python train.py --router_score="softmax" --balance_bias=false --router_noise=0.05 --norm_eps=1e-06 --lr=0.0019
Below are experts of layer 5 (counted from 0) of a mixture-of-experts language model. Rows are named gate (a neuron's input weights, with its number), up (a neuron's input weights, with its number) and show model dimensions 0-127. Each number is 128 + 24 x the weight over its row's rms, rounded and kept within 0 to 255. Numbers have three digits each.
Before each expert's rows: "comes after" lists some tokens at least twice as common just before its tokens as in all text. This comes from a sample of Wikipedia text that the model never trained on. Tokens count by the router's weight.

# expert 8
comes after: " was", " is", " were", " a", " be", " been"
gate0:149150139082124129143161130177123130112128141133095124137122147121118134087125098097127125087157156164120099162108097126141097107117126138114098105172139146159144152098164120086161131142145102088108085118135100144118122121117116121134119119119132200100141140165129125124106125122101173095152115125135118102147136136128089121131152088104074096118131120124184114099128115168097113128122
up0:173134143159119149116123119130165133128111108180149131114159095139107114168147160115107117103125130131121095135132118076130101126110146127131127161137128155104090169132096091149164152066149084125123102130135150159121142097127077123121111112106134111164163135111114115139115093132120161087128140119159132150164166109131131194124156135129171134147112086116134123149142164118189137100164

# expert 10
comes after: " of", " in", "\n", " at", " to", " University"
gate0:124106127142158136119144135159105063173149116104178153156143103136077113142167120150127121162124154156166145099142143167114161113119138123128132119123118139129139130139126129131130133162105120139133164086135122084140122154126138120169052124140114135143094156108121151111124115160141177088115171135156129148123086114106138061074130138154161170114141111139123112100145163134116140095156
up0:155130098093124155108132138099163119120112120114114115125109142078139157139128148118107100150138175105094140137159144083139069127101122095110114141161145126149156113136116140129146140106128147132102151125115149170149114115156140126170130157088139126091131123134153107136143116145194101138104142142128100151159137110131114156153143107098149142144111126075125121128151125133163128141110

# expert 14
comes after: "\n", ".", ")", "---|---|---|---|", " information", "|---|---|---|"
gate0:138150127112145111120085132139191141145134160128125118138140124116122079092082134132118090160122126124108142087124136127152105119105065122149114160115126129103104143173141096115151137109115123098123142114158161135138109128135113118130138154143121153117143167129164123144116126127136092107111137096120103109132139111150169130113117149135144176145153115228119155127106106139096109124123
up0:113099131170099138135146127142056092128115095125157147112117121137135168171168129119117165096162122165138112130126120130106153131154178124123130068118112136130133119107111150121116107122147153153111101142072100085124143147133160131133120108097116122136132091081132125157158116121104156151146136153137147156164130108099074113131134070142099091109120132051155125142151144113125139111132

# expert 13
comes after: "\n", "==", " ==", "===", " ===", "\""
gate0:101127164139113105137117161129134095078170147118154142072131153152105122103103103104154117126133142158112161170109187120154126094124118158117121146116165111146094131147118113106098119159136125079119110128100125158121152143124122159171132100176107142150134106114092106094148151118158140166097129133167095129132132139167140145085090153132161139140157086101177126120088108104138092119107
up0:068116165143119105149139166137148129096203146103143154090126134128099137119123138103151131084134151138097169130110165123162133105150134161134121156093152119110115133143109129131111132177103144063119109120118151125111145132144123160154120107165117137174147129096105093130157100112122128154090149151162108102126141106138131160118094134131173123164150104135148119101111097117160093141102

# expert 20
comes after: "-", " (", " ", " \"", " un", " re"
gate0:115115149152124155117135137111161103129148105133121132175105131105115143099109110119194150139100128117125122114113150142120119111154149118136119110080178131096087140095098098152129123136119124130132098114128107105125156143090112123128129139118117069088136131124130185156125135123151137082177119088128115161145143120081114102104143099132060186136090121155115119155142123123124139136130
up0:140129109171159123119156140070146094135129098119145122140115110135088146121104136087133152131113144093102107135093121139099148148128121131122116111166117152114133138130110118139142170100150185108124138138122101127132135128135166134113118068157148172092148120112106115139121153137133116126139126168150103139129134113113087134137166110098077139117072162122123083121110139113107131142112

# expert 18
comes after: ",", " However", "\",", "),", "ed", " there"
gate0:123106137150153123154091118129140136065117140108119130145132135133133106126081121114179134077083136135135119094151089136125137198116182136156115119141097110105118139128136141111164100113139147146109137117150149125122108150119089140121129157130172108131147124134132132108171103118142108140172139147099092167110127136129118142127126141120126100070113141153133090143104112155093121079146
up0:103146141123100125124167136109092098175131114150120134070132137125122149128148132118079142178154107152142171125136148112092135084147077133074135133121150128124137100130099093143085165149093100094149116117141115136155140119159165116134144109173112147115119119095105131148120133157101170094131094142164115129179111104130139134114126130104163122193151134129085176152124120100123139163078

# expert 30
comes after: "-", " ", ":", " (", "·", ";"
gate0:133103122159139181126117140116187126150134141111127099153079115129113116176110119143126146103146130155151180103110146129145120111127171125116173121164097111110129132141089120090152145129148135101134110119148153120127156118064145124130122110192165153112120148141123148177127162143126133132138163120109111120122160150118185157149116123173128116161123175147106148123143137101141108118121
up0:103132139129063144141149116121134068165105135122080110163100137129129134167127135123112159168121109173092140133143151131115135141143109129114156141143108140068126142116128094140143143136156113098116114121143131090174103133115137080152113138165167105139109136127135153130117115155107109135124162134116093157109144168118160145148119132148113135141174092134087151117126095166157136101122

# expert 29
comes after: " the", " a", " National", " first", " The", " two"
gate0:118126136116115131158131136120138114117128117111136148138216145164133097124170114100148168172097147165110133135119116094126128137137117144154138134140131135086145138104118141098122129131119119121111157157119165112132111111120054152116141112116127148134129175089092137102077153086143097133169144146097118126107117130101164114131134138087102106108119139179121133116195195114126121164173
up0:099122141138112144158131143151140128102146115135144124072136093146142091141195111114164125092117203120140106158150113131125118142169100148142157165139160126087133103104148143111114118132164147128136148132096094137102126116117124194116137077134171157104142115068107133115132122112166142104141139078101147117133167123125153103155084143135117095120117117098154149124198137114124146169142

# expert 21
comes after: ".", ",", " that", " The", " where", " He"
gate0:115132144128107113105128130168160109164112147123108148102140068114141110101079106153142133097149128102117125146135111126167099103092144122114110156138122146167102098094128181141127125108087129161156080138125121140133129173118138105125114187109122110087150118126119126146113097121130123071123166130121151095116134111121156158107121138152108106155174102120154143136139143139146184121092
up0:164131124185109116149132120145107130119151144083138144108121152134140100125116122101105107101077200138106116129162137188141162146152134126137153124106092099086128134129124087112138152154107153122109123118101149128124097111159098136137138070111149133145122109134113116130150149154186081151116073124111135120131119145124090130121101179133153139114149102110119109100092136112097103149134

# expert 7
comes after: " the", " a", " an", "-", " and", " in"
gate0:126128121149163138062119138141161130147148155157133099103137156127140116175096120156065156096106125129155136081113123116068122141110109132161134120142156117108121085082116153106143119160077110154112118139115139136128103094134117159097158143163121127161114131139164116101069173155140100109115127121114125193143139145111131204131138163079145158147137140109110144140181120135123154128104
up0:102119112122138101095146113147168136138129147128151120123144118162142138134110079169119142140124155104189124132088127107066137186116120166118140143114133100145134104115138163132142097096153127103134096145067132104124099069165104115127130135147109087164127131106148110116093140110109100139131140150126098146151168188105138160111148145096135175139119143103110148135142129155076135127126

# expert 31
comes after: " |", "|", " –", ";", " place", " -"
gate0:129138139122109150143104148141156075149132113100149143091105149114137174120152156152135116153141112082111129142112113101128100140153128155147092098172134117143074173137116128102191111150138166084113134159150111130102104141126101142069139140161158148124184094134127170133078155108155142108134143136152121145130136179152093164147136160107106137143106132112105142122133104127154160187138
up0:131096101119124138117113087108138145092138159166069118141158123175120099149087142106143121090148161138101140093173124146124142106098113098111161142082108109097155113142117143157095114132132088171142120090121136102138165086141130118165135119119067103121087096135140088121142143145114128126111148170132151167094149094095148109128134143144185077100119141139166117172105100094122106111153

# expert 15
comes after: "\n", " =", "s", " also", "History", " career"
gate0:088118101110125134130091154095116110122115159118145146139139108114114115126148117157115107114126106140117124137073148135106153126109140101175126174083151150095122094161128137073131102163148149123138109174156134084104131134104140142128148170151110111127120154123147093128127098109111105125131138175094135094133099134131133134093086111110144111136160125107152158103163137115168093116145
up0:112083126148142146151129160117131088121092141112126129137126110128100123140165132144093114118125114116111118133117103145133192115108132127162145180164135157091141118152137164085127128142110133121155085170144151077101115152107168150102141151143150141119142134120128110138116101142129109155117147161068149132117119118145123097097114148094136143146163145119133153108169116100131097124162

# expert 17
comes after: "==", "===", "See", "-", "Personal", "′"
gate0:156150130115161137108135137131095089118139151133136114143111135127138152154164115138139169139100136154127112154177091143131081129140120074122108146156098119094095127095087093104131170131156108085128145159156112136092126142126164137163102180137126153107096150158112078120143109153153142116115117153093062120136122110158159123139151114129123118156145184131120143157124143137157157135127
up0:170135128170150119110107165117102073141105122141128128182097139144144151161154105153154147111128127142104094140160104125104115178171122119133127137137117116123130153139092118097118167135139104154094152140138152144149107097087145120124116167167104118144122139123127098111130122154157131133152097169103105069097201133154132133162124119110137104145097160130120104174130202116114155077121

# expert 11
comes after: "'", " is", " as", " with", " a", " of"
gate0:112145152131081126165099120143146075116120172156129135118164142110158106126131131182140097127093142113139172130086154163111117105131113158134112105184110113119130170163154068110110112167155153121121140149152131116153095113138129107158091115144107115166159118104118115152101163123102137113155126130167118062138127144117107096154132174160090107119122143100141154183152145138112124147161
up0:122120091146155125105110152133131138116130125106137157128135106183146144156088158132084141120137128132085111143141078122126141126152140098154145101155137109098132134106127158124148122116091106121136125121101124098135149136128075082097126111126168156122096195174106126111111093143093122112086150118096134149126125131132132146113159133124091152103159136158097131092087110155121107125072

# expert 27
comes after: " of", " in", " for", " to", " by", " on"
gate0:125113153139146125112097125089139098109123130108097135119134133129131109146181150113128119125136078110138114096138132089104133084182113151128119157076158099141109082153126150095087141169136114132181161100131106141103129132145179154129138185110132122130123147086129106159124164130143108154113113071092116145133184118180105134141160145156127146155139120103127106141105151110140141109128
up0:126123118135101095162159128170112118144158107147180118134147145108121134103103130144151121131081151138126152121092116142140121133112136143115140112147132198131138146107097094171134086097126120139092066136116133129128134150141103114140141125168102137120138160172152073101131115116095127131107123190154128151127120150107142102115135075112108092095111131146106120099138106135147087110115